Experts of a small language model: a softmax router.
Below are experts of layer 4 (counted from 0) of a mixture-of-experts language model. Rows are named router (the router's row for the expert), up (a neuron's input weights, with its number) and show model dimensions 0-159. Each number is 128 + 32 x the weight over its row's rms, rounded and kept within 0 to 255. Numbers have three digits each.
Before each expert's rows: "gets" lists some tokens that make up at least twice as much of what it gets as of all text; "comes after" lists some tokens at least twice as common just before its tokens as in all text. This comes from a sample of Wikipedia text that the model never trained on. Tokens count by the router's weight.

# expert 13
gets: " ", "–", "/", " −", " +", " #"
comes after: " |", "|", ";", ",", " in", " January"
router:147147131119105101137081104055096106111132101155140103115120144157086139161180105113142094122165165146071120101151081133116092149105105073154158116096148131083103136109108157189140165139172159153173144160130158166117159129072129162158074160146135161176103099159089157125107111179175139069185115174121156121112103163107157072146111102141084161162090118110154153079114112094114081160077125113133085214153171092087094106153118088153161158078086143094168166186061107159145084153119133
up1:163113155120082121103188128124224134037148138101167138113088155170074108156068139100146120100085156169112094174103102186109148140133129112147089129106160117173138132075158122175148150126113154148138147105115199135148102117113157144095119071130140086095139083153124107113140201139120140109104129142175168061145103132219148154109183068142140124097117143095208176100138095097137117075130159125127110081147149131108156096153147164113131123123150199088152129164087143123161129154156092
up2:127108105127160106124133134189134129113163051164142150079130160110112148151111121158112083131126107128112065124104085112108151134185078139146173142135124147160075124127170086124167109120135181166094108128069117129135173119102121140148035185115164125134134086094129119170119106225161113156175025155158147196154087155090192108109129125126117150165138165095138077091191094117073161119116158099129163134126121135110099148097148106140125129067191119125157094104091154175139165138130107
up3:146142117105106173156069142097119059123174130110111103118125124096182132194123119136157142095070138151180119133170184103144111186110151086166123158172065193136079118148097081133079168121166178122102116113134157170151135134064143081119106140140111111081150088180044121099094110178149133109216135085101131175127138096133145111152118133138145141153119112132140156165138175177132156172094136152111129171111102105184156105104134135150117163144044140137080137131109195150124132087162094
up4:155106116100103123088140095157103137197124071106102092089105107131144080171086036140144124119140127125161095154139123087128155081159122137126153181152192162183114175138119168119081103152055074092164155169127133135176088141122120164111116070129171135086119059129137082166056156148149167101168116146164172127125191176115138117111125145110126157080131148138149112143130139146135085077075087144141157069105119133146050119099110116131138135128157190160123136076088102126174105115105165
up5:176147144073141118180122133091143151124164161170135194089179092166158146137135090126108105110140161178164129082128153192176109148149095144128141141110110152110152154111116146160077154122073136177121121139137100149138167116149189130175122162119159124115140075153128095097093162139150137134127194208107139136122163102115124157145117178217136135068106100167095147182108111112137135143116206027132102089065136041123108145123142160117172094150123097118149131077150130118125151119184143
up6:133184140153188133090116095097088128119101189116099105166085154125118085150094100093143120089115138162142164154134118196112114143085116130098111163107074124081098112125152194181156103130094164144139098193124185104112102154135146112203130159146111088113149115108093076161148117110114154071122156123108103142098112201079141077148097128178120163119097145166109034121190107184156136115118157128139084168087121115104122151159100112098152116114165118159081106145042141110184099142171115
up7:106110131171083098196134114071165150087146089127109110071192174114091118150142150153156084104124146141052100134071177086089141136139180034149125096190094105153157160132145180079147118129131133112147083134136174114161100118081115153134122162147135116123123123170177132057158101108092160137143159161118130116084108170144092153171138146106142107088120106120118125125135116125126169076147147097147131121153109161150166118077141109139101130076128000121137109090106131155161082163148159
up8:134131064066128082115085122111110169106180132127141077164171172131158088092106141173177172102141191132079130132128122146094207135084130118153154120112142106148131100105126053117088152191123185138160168071123195085047106150152148075140096169168159154145121149147158163165107170172138163119129172059177121099143100084129128105157128109080115132100147104151132090138124133117136134164152114078133137149133155116131168149116167111080148126147114064145091157124116087090120157136062168
up9:165149100117117112147109157168128093114110108133090172159111137142086131175099095077131159126134117149110166098178104139147177087148181185109158097127104122105132118150143106074096086176092112103112109089100138153095139094175185140067101169185120170139155111096127123084131149185060097122167078145153120083129164194111116152175155164085188138153124130101141077126078137131176075120075178182149130117069085125143118083140168113187191108096150099125120139106141103133133090146060109
up10:117122154142134095125059136121149104140096157115159138106103159152163157114182071151124119083166120129127114124070137193154128116145144119119155096104106187136170131093132166168155124126070173080089130099129138140081155070101103129198121131133188163098157107126076076158099122120107149130157092094124124154188176119102115176137099169062134095129069113134083162090094095076081103176098099119166076185135146132159148146137137093056122136045101150137112181141167071172137147127153124
up11:170136146175113105088106159073069177157196091166132136139049123135133106091117145098144100142101181105104085099116135128151120123119147149143169144152164076116096106103115110145086082148115162151149192210154183173124137141101125174142187095095095114133125081101114092142123093127156075166125112134173169112105114137084101160118067111115113123109088093069097099148118163072130179170119104179150076135131118147070122106145122154134135103102099083201138127099165140107105152138208162
up12:125124156105149050088085168113125101140119139142132128116087117090123151185066125187181146196141078128133163087101122172161076116162131095111150082127174072156078150137152164137081141154146144140136123116044078164106112169136140211140103149168153108088143066117122160095126133075107192144063129140140124161137153122129146087131104055075137125222158115162161143083092177128124143099116144154113149118118120110115090115124184120110108126151098110146155138095155169136169152109168135
up13:182140164132167092190132125119168162155129143141180128145128139134112110148180084163202130043115171134128156155166142076145139067099183137118128050131184149152130139116152081125150123168206101148101121149125136108136107158142129156184118137141137118123121130155142174206155102193023094173142129135128133162098092170142123104209131120135088104143096147172118133160143150122076151138111126151154140110145144124115137126128099114096164088102070192145181079139127125118157069098135120
up14:133130128069085139077167100146094094131165134122169112126133127131157160125124086077058080139154132126082116149127107101143113082114112139110145103149104117090128146140116150055093081135141219212144118069117116040145119085107113199121106123122172109171121164093128183172118103123135140151177125134122152104090110152116155025120093146125131111146115134118100146095108191120106149124135125108105122108134069061118171172123127149114126185047137160119144107129125196142175181124121113
up15:160124112116152122164070160155156148097125162109096134097111133127078172146132145110118089177085119188135140080120098151184131101122104109119123107144114103157130119141078136094126160192118155080152174153157127092155103131163136101087125134153128143119129134158160139152129062161156136082143114123110138086074121110063178152076150138111139116148149105088102154173124116179125132201098069101171149136131108102065039160132169127127082131149171166177131156162144169105158022131120036
up16:168180066127093155157088158160165166108123080108182119097095131083116163080162144134169152163123092097132088151186123126154194143138097154086158154124116164148079158167075136138174124135137091130148135130121095136118118130180120071219151163126136134096111156104078115145090120092071108141063117111121213110101121132118063157155093148087086189087106131112131108119139149125109109120059124125121098146062138130111158155180146198127081179162106122091104149119079144123163149138128143
up17:158146064108165129079090079129186117106131088130096102148175129106087076151134122108089063136175122152143163178113076123152142083050165096181173194105143085187100081130143141117195170137139143077195103133067109072106127100172133097158155157126114132104152089177148103125144089138174083154124129154150121135129091144125087122074095124161137119109141130146102148132101141099116129088122159139127038103156126191170114164131123158143133122085084158156116126113162151157117127081174097
up18:100130112129140097106149142147119132055103140119135164125134135140144158206103206126059109154151161191159082133144122157143154095174112138136197141094135078169164155163056188122134121133140149124165126149148117187076142142083166119089143130087151100162105169093087111090081106072181140119182121116076091118154147126145097116094083171149118135132082113120115153159128122120230143160103143161082124169154169193123105128124129114178143187110059099113153104133118104130137089154142147
up19:168150069152110139170136134133121181148159069139111148155139216133157084095159152119162101061095103123108101167097069098101132147136140152116127124133128200088169193138084112117115147124143153095103129109122131173117046061120206154233168121102112113125117059150097137097174097071138127128128090125121098146120164092091108122106203155138131132156161136104153166058122133148147141149125084127143051124179127137096116108142119136162129107090134157135103158156145120114088118159159114
up20:092218092113179174125099075114138079160133144156168112103086145081167107090063128126171136122182129158109187125151156097106145172171141124077149098062145108093183118150139102149119140157117135149130123054130171096166141162067109114096153140128178118118122141080097115101094091132139113131166094202147113088144166180162200140163142141137123096108104142142168148109148162136120084150148129097127168046143123053092109149132120146149059151164124101131131114131137133189159130088152133
up21:137202104137115181108102204158143143130159083122085147121145161116134176145157124123104067149114136089139124120048144112163126107135091159157113164141137163120118175129159161197087125061156091088205103084172089129170092147153146115128158112128154123112095131134112118123189129101105144178161095151139190067156157117124146089121145045140142099113170137096187076117184123101114111135120190172151105141133194081113097141128122075106152132112079152123105130136152116076141130084076111
up22:176080054117110150119099065156127165131092085142090153163116154178143122135113104153118168128124073123137087105109080123106132133208116163115094140143117123095110092134151093196107143143137110144145104161117130137146168132123131095077128135168183137143112162109097147155188191078073094164201184136184144133086153113080138099149096113144104089111071103117133203133126096127162136107148069181104100159159126124100148131107117123127110157154169088088100136108142141157153064049192095
up23:067124105140146098160169128151128122126145110163056080145090139078103133133147104072114175169103102083101078160170145091144098111134120142161087089113096143127187134095083085114137170147071087135169096116178133160125090132162103145127126229153101102122134064123149132130185140104104097145189108181156129114196134140136143128109079087137112075106105120135111122071158166078144149149084162081089158181129127078099101129183115128066147171135153163128131136076095069146126124136118107
up24:106093063149086168120140095126080164122115120161132097049125166153064181137080133136143075124154132114169180166109140132191096119110106096178121162102141074073144142071155092044099122153151083115132135167151141074115165172065161116169085167154093127122131148156109163116174121121130185138089125098134137133127070195149133136123108116123145082146041148108140135121169179115122144135113198085171143133098096123160074154111123193151112143147154149111098125146129170115137144115102139
up25:132107121113109128107108173046185162136127121221135103051092112120157118227133130077097134187122153151076091120176112132165123135151167115137109113115140182108100119128127050085108104130097102081138087170141077165126150142117156114116206116156145108151156168163127163112171081145190125094166154128139122123135116091135090189137112144145145244174117145152166105073124113144108126125166105094149139169143149140118131148115088121097138143108172086105128155165122123106088112111142117
up26:090101140161173135127179144125169057118103116109090105050121151141159154098123055140138108124111123153127112100173090134144135091161104169115127152093120212100178111151145120127181104137168171111172172161102150127121093137124207107139151140140135166159109092093154120114112152105141079131055147110174203115155175190112076082105104074197150135144141119179103108131120096127136088166150115137108118162148107043132180109106125140153153126094137100119094091141134159062096122086138081
up27:143138165097103148139166072111116071109144158121145157181116102121180169079072148146091175116130182114090115151063145086151090117170145132173135084167168162194098113068123141097212141164111054124160122080149098163128135152132178134101113158154131189095118180108156123113142117096120092092154121185160190183175131122079094134190111171143099115137199129116157134076143153113133124151152133095184137106150106133115133124113137128126101127099121190101112161121130176120150128170086089
up28:118109144103194107174190115087115107195164084145136154124127135142135115202178150105117116185165169138111118153095119178136123099131084093092153187115135094141127069124158107181114140121136133105069077108114083181148150123051105125117077171136083135095121115160083145104111110133131163122129126124111175086130161105051106149143109118092071157149088118152127127109128111133116121186109142154148136042136118094107151095139173154169074104100092156145107101117024119160118125100070109

# expert 22
gets: "|", " |\n", "=", "==", " John", " David"
comes after: " |\n", " |", "-", "|", "\n\n", "\n"
router:148185153106062115127088154099087098133164113158144109120141139154085135160153101109134119108164164150096117069155089150107091135102125109144137061125139136084153077111110158140147172127156150153185141187115164159103175139084091173144112140160195163176091073145075175112140128148175097104173155161160167128103121137145129102170111110147088140165095083067160186102112109120107052132125120108106105175155156124059101098147090092143140168122108106100160175175089061116122120169080167
up1:132136128156083113155125161119180110167104112117092155137150125089181118058081103074190137116210181091146166156119082162159124073095086130126136112157155065133075174142094153102141150159080106132178120127162120135103127153100186118129107153117068151115117166112166105090109113131134110132201146161172166133166158111133120033122121079128125105150140102134165165183128117070165106176156130114192105135137170110126102146144158125096155105110154077086136173150080158118164115154066125
up2:096086156151132131088132129112125148100070113101137106087120152124134094140123145147061114088111146147107091032163159096158130139148204064136164117115118096075132136158139110113195154084139077138126200134157159148152173202129133140105079126182112130122152112102118095156105095158116095201093122163102146130054093140099157103117096079081123160164047130177123073164115093112136128105149152123106140119157137067169109105138177168094105144117085111170112123110142157108133092159144187
up3:104115108134211122095161075093101128130149137118170092111148121182137103111110069150097102136151088154115112028157143143116131127116093129087094094102132151199131139174107118204147112157185077151066143175124129176079160087137130139153113106143167093102119104066132130131166162122171161121124111145173148146113146153108129105161162129118139135184141143152180149151151108138102142133148107108127146168144085168114133103115075128130181082147130144156110113167054100118190052092102039
up4:121125127121109107183113169100107128130177133096112152099185180137156123091105133151170119090102120165090134110058114173091087125092151129153065166159145149077171063130115144155166160153192120104143128151163132152137140120165127094138199192176139114127088167111142111146066103138139080063120074158162142093109104104117130144152068138136089132110132118104097123206096124146059084097152146103173139092106101209134155130174095157166151099093165143075155110100151107115111133104087177
up5:101134166167116163149100156101161110160118162147059154118075095108119189109139114065080178143121104136127134114108100116138149150156120114149167169117142143153092132131106117160104164109109086117144130128091166174155150099087140095186071155136198170148107106118069088153167088151098147152122123136129139102137131148100127128063130197178040115172125162136128110164148168114089176140112100147154150118090146141146123105125134109109095152154135208092170204113151090095229104071104157
up6:095132149090084156115169133149104083151172104136120134095153147150088166129152123153135151106141059107127134127071114154149185084102194102090135048109137107124126072147130142105152171145090115131141119131067178119125149134088165151127111120133093133153185055092118174104100068151174179091118180118105141120133169168134172101196161123081135061125111096103139075070193180131132153139149120072122133138136155142093168155162132174114169122144134097110112176066185098138132152125080101
up7:103138135139110182159210124147076152134151133115071115121126148108129116156125132153121136142157093169116115127141140065191126184112066085087123125126155085121133100164131147149105161118194143133106127102163156168089141163085126136133068148105091128131081149087105165113171171127058143093130063101161161086093161113169126168156089091090090155142166127154138159100144163120095152067143201101103052071138146083069115139192134101106102149163139101128100145175128090100082160121087114
up8:115106100110106175196111124145144134130103133165151158194154123079166080104188096065138148140131120197139120097134082160121154091135134144100090097074100146183102141118150172173153172131092089133139128099134182147102156111112116152042154138107097112158101114175076180118128131172119103087089133154075106179122133184167145103123123149172044168110127073137088162153107144128168142110173100115142138102125109127126034104117129133106101125088084088122134163159137129120155112062183141
up9:137159149183195199138104188115083148106135144178126130057141176134070093064102122087147118088097123117108130075204105111150155125103125101139098109116140166107138120126165120135113107159135160122193093129150107162033168139128093138107153124167159135107144150122167104114083110156142184133181080143120166157150145154123161172154074132156173122125114151110162099073156120132124104170146132183148118089117119126164154128122177162161136070114197133085104185180088101154088155148140167
up10:097081107072118081143135174131140152091096157142125076089135121091156169135102107128145125119106149171134118120147144213148095129171158141116139125135204099064081065118079111150131143174137069082138140116115135113074152113134125161091205104148180189094138103146097062095158155099127161105129180120109194101160075123079102123162109081117121149099135123127162182104086184099137140143108147148118104125131125130146074147180104178141095112115067166187140114185153088145110106112107099
up11:175126050139122145117094194146128140136166123141159135070150157134042105157145130145094124071116086115046105096178157114158086188143100154071148095118174123182136129120119143118118103128175162062143166139125127131181102112139116160135129136123157149086078165112098178122103139098145112085089144089151152120051147150096137126192122112102158132123103148132095119137105136139183150089113116121113124144126141115121116160143100109146188189148171125080155124147119161086255149116159158
up12:121141113107133117142104165100107141156125121181147103083155112132129107165057141191153134180175081083149112089096128101158152112143159078175138130120100153087159090096117129153105101211132185161105142106151170140160159108051151082097118170141138128116104079161154114115163161151158063100124205157196139154182127079114113145091114201134147169137168087162129056091150106073166151127154093123131124073166137107106145105113106109146124111132109095195139160160149139132118128073100156
up13:191208115131100055208174128126068040135106149135153111128103175147086145119091146131166155139125128182114109084059136103139124094102122112090210114094069126097132146108099128089132102150121140072120101122150123126125159157131132136164127080115147122116120078114127171126124120174109093070114135149055118129094115134099154095127172167159143208153137111136133171137173120104137109127135168173131124132116197123227117107122139102102143180173114167092136071138132106120145108112159152
up14:095168154176129118144105122085156090102150149136138111104104157121098152103140134110142111152129097125122100070094166054087084105106133130126143108095161123072158143148061083155140064118191087121136169091132154129108079060107121130111127168148134123227183108110081159146133116150151130173084169173173116136168152177174120121157067107080165176160155150071161147060101132151150128153116192125121163113134140104159086143104084089153140119117067120113167130116112128049123168138124140
up15:170144137097087115124150085198147070130115151156177144142099152070114086097082192169144171129047107155092116126094118131101119193108106110189138102142156100095135097127188096111133120128087089121116172171120219122077121163127115087162103133127117120156146096107159147127083194109171151154135119106157099128113124114133097121178114121140093094132090243142135173101131088106144114136087142136123107141072138138086155139105113104081137144124136200115166135190124140121196097138144137
up16:099151112136085181135147138125118135153110155163130188130152038133099166083204116177184120160124151161130135167137074099135081175056131124106178157090152103128126104137134149108141169096141112091144192089127124116072054116156121127138090087139200166134074170128173188138113118191120109117135173151147173145117144125116143130193169180134140117131081154113109124098101139140169156140136059120116118104123143063119153136153126154100167105113151153082123125147118151146055050108136131
up17:101114110071098114144102153131112079111195145108152089152158181099150123158107116110172163143154161066113108142150087079121138143143121131181153133129184116164131104115137096113137149146070154138133152175106097161101125099174095174146116119159176128147112171062149164105057094116127185108089117136098091167064180113142127113110150142118132209093143056114136127119212115126091094147133158182129037122149135114180110102077098174128109201123117145119166142126127185118123103152147093
up18:160138083135161154117153172098171144110105126162134132059122080139096107119132157162138100146069117133073117085205161130075079107151150099124114143125175141179165113100138116162146184115096122108112150118106153159152116140167147139205115116079133131099135146118060179144113112157184214100083122115164191105087174107103112145113102138081137106110145117152114107094096087095143125137138113155151200128081205121092130099153108098065119163150135128188160103151055085163145116113167135
up19:066164157116131135090147106088124182161159083185178162112085174118088121105142114123114138129108152164170088139099090166094148067185086103124168122105125140105082142093139106135153149131137094109161138097094159107168077110160153093093142097118079166128086115177090107112094142142158089148140118162128133186069115152176116154128168158112149131147132104181111136126118169120142067169089205195124047094167130144115115127164059138168096141108123076110180135117101098183138140132088074
up20:134143055113177075103098119119120082118127059161117090122134130121124186159144084153154075087113096174086130114148086126105122140071142145156141082054109138155123168070160136148095125144174157203174112107075149100145145143111149121136091120179090164108120131138113121131143121120095180112075185178169083047150137110156127101097136085170172101180113095131106148134169135123062132080082122135153092135111128081093103131189146085152117123114079161098151070133087146126098120121090113
up21:148103141085092136071110096047113137141152140088079162155134168188158078124107153130123142108179168136101135138123162158155118155131178181077161125101141161140129088155114127093123185125083154194134126084143157141132133135083205092115115181110121113138143126052087117119087130169134108118129128141114161153132121110120051168137182134141104149105154100101166135115170148107133132094075067138120131171073114132126086116132123105136104118113093198077127112118028159122177103197090169
up22:172119180151150093146143171120161111164076136085163128118105127088127137183076111091137107121210104167130159172113117148114098119146129129172135094148165144202153137162096082081131129101186136151105123101087108103071170132122174147115155145111078159121144095207158196131121112180114117102107115143106106201115099094057202175087098113094101166109114122087095081141147167110140157101116137109131094174088140148106095107121164099184133120090169156130141163132087140094108058119125147
up23:139170075044182129097155141110126104115096141139121105138120145122093143125123138082105156124086106163163097108173038196119087141080089197153154060140117118120090101157110059117145067100163128104089106131153193180122081109120130158163140118117154113195115143121191117149136114125100101167116141145167142084114106165118107148141098185105112105150155086120167084128143143120132133105155128089184123149158172096097124088132099058159084173099092174135089154148141081149130191163125140
up24:105114128144114152116094123144145124152122151072132127168129112127091151149082076139122072133116151150091112162118153109147102133145200120178153090069148085174104057169159091145049105132110189122145097166136117165099102062112135117117143141150178116125139141149103172158115138119191093093198107108091101124095168182061122132135170081087112158176137128130148128090166078141067097154098156117112160084064150115148089159154139063130114091077168118128114061105160157172114166109114139
up25:147189167107111119121114129094111115170148133092130123170166142095171155148110166150163139107071080149151112149162132078087164138145140126132113122124109164134056140110104169168139129130133181110148177064097156043149117183128122120105085106101225133117156168129099146167133212124158116140188127140090154083124089162107133117152106110131122157116087099128146109164154157099181129188175144147168099084114087181118127123090063165085175130108147179139113082114109136150118215143142113
up26:079148156066097129154124096193195116185106154168134164132141136115145135057112139094123116156174118083091108087142121102142138148149077122147160108121105130081160060114119154145125074099126131141081115132058129110118137160095090147147098087123167119195139090152133123211110117136141150109168061132141139110103134072111131160179155147095150136175098136101121192073156100140151113085086128167216175115182087135110089103184106145129150106129167079124180124160135132180098139135152139
up27:143170144144169108127162137159111141128139116119095110136175174201142112128137130146105128096111127164093077164128151102137111104115132141154106116157175115166162103133140114136074211113152067122187160110154135110244120130107148132137187074144153115135119104121139106162134083141126156141188161098192113091095079114107141132185123163131141127123102175119114153093111077140114137096190154091143134165158096111140075107139110093120107104081078127148145207237147073110138157164177150
up28:091154173145163105085117148188109125140130139154133091121104092101112113168124130073147100115152155170159108103137153075135132137101142136094116101122153137112107140095177182187145126120131139096129170109086128165197106111088153183115183125154164170139063095068173126162136108121156151110170123111170145125155119169142046107118099097075167114096175138062125168102143071122177127144135129151123124118085049118097165077146106054106139150159144090101118163114152044090085086120091163

# expert 39
gets: " R", " S", " C", " L", " D", " H"
comes after: " |", "-", "|", ",", ":", ";"
router:140148155128121079107103146084085087130153098142160088114141135185082136191174094112145081116139149157099129089111103129103082111093129067165131077066155101100133119100113147182114162158192173169185138144117139168125188125080085149151087171168147185156089085158100182127138141168178124092170170159164143127096093165168154080142120114138124156137120111113173157095118104129090096143097158116100094158176155080082115105146085070170139158125094118125141147147065061114152125147096151
up5:138113092155163109150149151101134122142181113194166127151122170131122158134122176098139130086066154101140081132063132100172089078147076151122152117181128132181146116149086125134153110076129205137062162158117148144091140090129076080160147074170137122150104164112105129124060157115133200160142202182130104092181144122122124107119059140046137134119129103136113160098117115178108102135115177157126133094107141132159129134156159119155177150181117133114145121108116121202037132116144137
up6:085123124093177156108138098143132116167175110098208095133126149170115211146051134146089084173118089162158156107103100115119181132099156105148122119092189127135122178129108179106159134157128171142158125130151115145185160147111128133092139156139115121125171116117127124108150112115194114130166185174119124156192103108180135127116096171083141141175120171092129081141162078111136177135091087195090070134126240097087166112140122130128147147086164105122117093142123117149198104099134118
up7:108153120126115101200112166112118126116132149105106137165164128062151142120170148172069150118109077105136106101139081104106167095099098175084149152152132105182139134057179122139146138139122117137084113096144045101130142160121156155151125150095130161107042087148116110182124174150179131110112167110166112133158166112134128110090129071138183148120154154176118131163135137132141137145076156168054143175104169105164162100128143182161131153109107200137087183189070103138167154079157172
up8:122195159133153170057124149143145128087182076108079131130146161149121136118134126097179081067143080092109139124128123078074184158138142102144152113117144091111178160152171150141107125128103110172130165086116109121119120117132149154138118089164102115139087139074193087123080145129194212137116172109164130152166095093164091120140191158146079142102158065145092134153173151129134202165164108080192169158123105117070091101098129104086182100097150162151138144130116134097103139144141161
up9:180106102131057091168100113126078149115157134112155179044115093098194143171143139138151079110160059126106160177098151118112131151143125147099088079143123094113070096201129156151138135131194153137162130095117101138130178123071131087174199118152170177139117147153132150152199139144180114090141139179112140097060099126134112141102099121146173127153087133138138120152146111135127192106065104085163157092117109140116091117140117035181116112104132151120155111119136128114082170151110140
up10:132127103144145145120087100155137165086076190108124190181095150140134169141154128146084160148160158145187104132114119117175146152121105122131148175077143102113132105135116101123119108130146091128110072154236153211132157130164110174145111104178015128115175141072135118134112123158102134139112167120164134134141142163162051150170159133156155114089172089096152105167070158166109088134077106110119147128121063091118130114122145122177100162124098172090112138130091131099154125144179068
up11:157098109142167095153107117125087098135181146173129115130085126164117148166116076189138182175059115102134164135147142136136086073159172141144149120104121057140118145125103161121166106123139172108163074114099114150200164138158151164101106181156069152153125145180136122087081096122139112113083159169066112127142152118187116078121177188127086132157120122131133095107169241167098150187114123065090118153131124105125138112121089146178113149123104125125149151130107068103138096104067106
up12:081132147140111189109113204107145071172159181101133128107152151184185115055148068148092082095143099151122092134080079137124093142107150101169118174175105137094047162110073155134152125131151098148172110088134100131093132155120095134102153127107086160149124127069090190096123177181114174145112117143099159142107095103167104101163133105135118149106077144113102079096131118117146156151149151086127134138140118177130095124146147120120208132173081120142157162106096121116071098059113191
up13:092093110104119102166057118125115059166138111096119157136081124158151098229122137048185161160085179144156104137177095152148137143079205136097118078129117146112138103169122183145153151182157181140143118092138122077094132066146157134129079085126186150171126127151125083112120103143087086121113098128157163153101116155137097131177147109096121115073144141139120098126141123129141109142120176101076172092150155095144185120083120138144188133135101147042140152112164137174112146131155163
up14:162176132132065167075160192104101066132178100094130124178157118116129190133141145162167116114108162148116131118090145144100102103118192154144132136097094095143148071139147167110137180148127091116108157155174104121102098139075216106119136234100127128097169100082105122109151185119107166119140141121191123177141086150119145087179130140128233165089116117121102127099160143100134110138130148159164092121071143123164091142123102074167062134157148116102128166118137134101086119118126110
up15:083069101116090110068077109110141142165090123133161194142156084149130140176135115132111105060108159075072107118147198115141099136083144112153106169111174160124097110145104160102145117094146160139150131089134154108184159116172104073116101093120121185056154087203114130128091121110197132153152113082142103112136103189165068104122114132147080127130177146154135113138130118178112083117104163073103119158107141039078136115145109156152139125171152083144130147139112056093159121109141102
up16:132133132147107131120151109133083125153113099144158143062137127114102127152158037107106134126064145085125112083181136132114164143101181158206152142106157103139066136138180106070164116138118153108141146151177099167077159134197080143211110109077133123146145118071058205136140086138094125111133102091163142107120154078090123121132118175120124060104208157100143111123156129134125191127124146112074118082151101123123093139145100154097110130091166122148152149128099059112137106155190131
up17:193112157168141072107135133113151035119151166128161056088135137125168160179108138101155113127106112182143111068105124095096163105149134116115154148078172138136135095102140139098151089174203056105162124116167155112113115152125159167109087104081124168092134140138104129090108083137101171140116061195084126100097091135153137097130168096133117130159122136158122165127115116130146107136178097119089159109094176128120167120120182068086160113075169139131103135199085043154116116144161158
up18:128085106091141096158076183146163156012132115076095134147145094153121098141171149128085166172156056105162159128090095135158087088119083076140159115172152166144138114138178086117129166050151132172131164130145136139045114125144117107159087162067117104105122118072116097128110142138115111119095095198075127140147125154165134128114083144128094190108101154117154147102147118105126156113134160089111130107153121176115164163143122098173098098103163098130087163092130046122088116171139122
up19:104122182187149134102131121121137168117206172109122131142163146066114166133116116112189125127163174186138157108096068107136019118106120124159143115160112113075102080120135075124141124140141137127145185106089109156159145136126097089111147147157091198168086083112121095050161142089137117104138161110101127074066120148132129143190156141109087145138198153153159146097131120165116130198145148174138135121095166142149084165156099075109145145149158129068106180136154108149117182105096121
up20:107076165127109163136123106135105137169103197139105107090172150131132154154128120092106084118153074157071107072097145148146100080133149088109105108097133133197191178137143098143135122114147143160156114195148185133131160126062170126178104088149108132134145100117161111112151180093098175133076111083185146115126124103077159127064084113117125152187208145109114164125137153150166115153144020132138138148154095149136140147106083117095173131172064100139163154124184121094115120081133131
up21:135132147139167145081188095156138111131155094136110099123159136157063160108136186174072163127136190151087074069071137160128113106083156193137096137098093096128161112193129150175070184137188125157132140123066120195128122104071122121110123109081122110108094118098163143092129110144132129103143132127147154110125054121117207094128134120135107110119155124123087138168115091182142081129100172117129109129132103104170099142169108121230089123072127124186152159161130106124149122096084159
up22:067113152126090115152139122062129132076124122150082105151184066137168103153135126132160166128139141194157110161108111087144122151095159139127159018113181133120058174076139168136115164154114141140115121117192132157119114100142077114161168111098103121128127140131110125153089155121114099073146154184122143102120104100142181083133135046119139155140134133070146087101160170179120148153181070110117112147118134127085101168150182091098107088240134148165135115132150104164104141138152138
up23:119144111153076123125137098097125161114128105184133146137136154162129142146157141039095137094073140060133141154137108101095122150154124123108076105115141124117159122155127129080095096122144072103168153127126139095110142153154131129166124117159171140128089083081079097107141161135057073097143113183069129107181165197092163110141204115134173128126134142136047111106170131164155187152087120131134164174220162093158075131147151132219157149120136124148123138161122145168171165127178105
up24:197123092142143144115114128134107141173148162134166167155110094105111117178141184087123107160186140093054123109121121140069092129172221045140173121103120148163141133090093159164131167134124141119094139166189097116101141128102090194116108135095129121121101062126101098116109126067116126144144142092083170108091103130123096212134111087092127120180189130112133097156104139087125150168132116123115099122086154108176101123177161200128159067143080130181092119142122148091095105154152144
up25:118049146115131135107132147115076136075182106203092169048154100131109134189118103145147162125114136123118160154121127142132095104182132111135187106092136166087124103088132193130109138038064103142129123113147116121172124153117131173157109078083081148108132156060142204144108086138159115177160079107141120127067115136119141108144087162173169116072152131146155135142099165113128141096091126184078132123113157107167178128085109106130147178085150069112126142126095161112084154116121179
up26:120181093097161162132145129137128076133164147105074084187142152147100112176130103129151139088154136124222181122136147164116121121144114125140052156138159179169125133129091165064078164118096175172155128092175128143138080101100105118164160134144141158173121028131135099122068133161121057127097193111121118140145141120106151108121090131126121146142148138111084216061114159150078125106148125095073120134116085123151162128173098112111094129070131137110112150140088114132137074080169088
up27:115131149125097109094094164099132114121134103157107149106071161121113161132132087161111149135132131175100125142031133125121114180118163101139117155130142205129141090081078113155088115167189204097105179132165079061110176137090065138135133205118122146147133121199142107039156074120101139157133137137104171118145202130110122124130131103144075152104153130111110114178127165117074152065162163119184180140157157157078106140077127088152163133090127132094090150123153122121124156137143145
up28:189130156162157137130120140142146094049087112155164090130126097148130179135149154070181139072129176100170090138127092128158085159149134053127175082182160107152157084154085082087137154169081140167114110112139137109166133137098109160079121138121111118104097088102119123101142159150141101107126057094142168047191138093150115139085154139110143117116074116111197105086143106167174136080090190143107112154115181151073141122144134099086124149164122121135120136147135126132087129082043115
up29:209170122118112160108092095108079155104161162133161132077077045130095089193126125125153137080106118183159125123118097142207112096095105122145177144087143182091172149086111086079123147162114138125185153119143145060202119171126098138140084127136118189135132124119201139161161203140170135128092137184127112123082142126100163114119127157205126111121137142139109119119137086120133121115180198135112147110153131065134150142144140163158150109173095108203135128115100127162126119129119131
up30:101108095127171163111166169123080079130120156100122109123158100187107137144115134152091131152129126140107097147119084037073086053149149138155107099155145173076177118089228068123118097214155133151121094102146124114110138116080121157177161164179180134104116152123151151115140114141111124122137132117137113105121118112122197136193160084130163116099097096138075145075115113114096126136107097069173141105111145096082042124137116191164088134131139094124106079158129081133087116129109144
up31:116056116066124124132141092128147156187145123100144160095119154148140194186176057143120125187137139102086098048113144119122082130160071133116105097113119119147092115145134120167086181171123096142188178108134126124107135169070076143122120158101135153144176144093111155136110131160158118086071140107160136168143167094131125119160116063152146106171165097169203209147071169176121160145146161108113133087157153068115145145130095159114101103100126170158112117138170164129094173104138112
up32:089131154130121175098149152146135095144197130109154063176087092106155129135116144088113137132154096133106117222120128128117153143174090152204167117154124123178116162081106118118141090165161113125130125167074170171166107115117120087189094149165076074079131134151159175117128126133189101118140080147101098179115216164166103145164088124130152077149094149088113134087144180164181100093120140126154173152085117125102103141136092149090114074085101186104132116160150095147126147107112181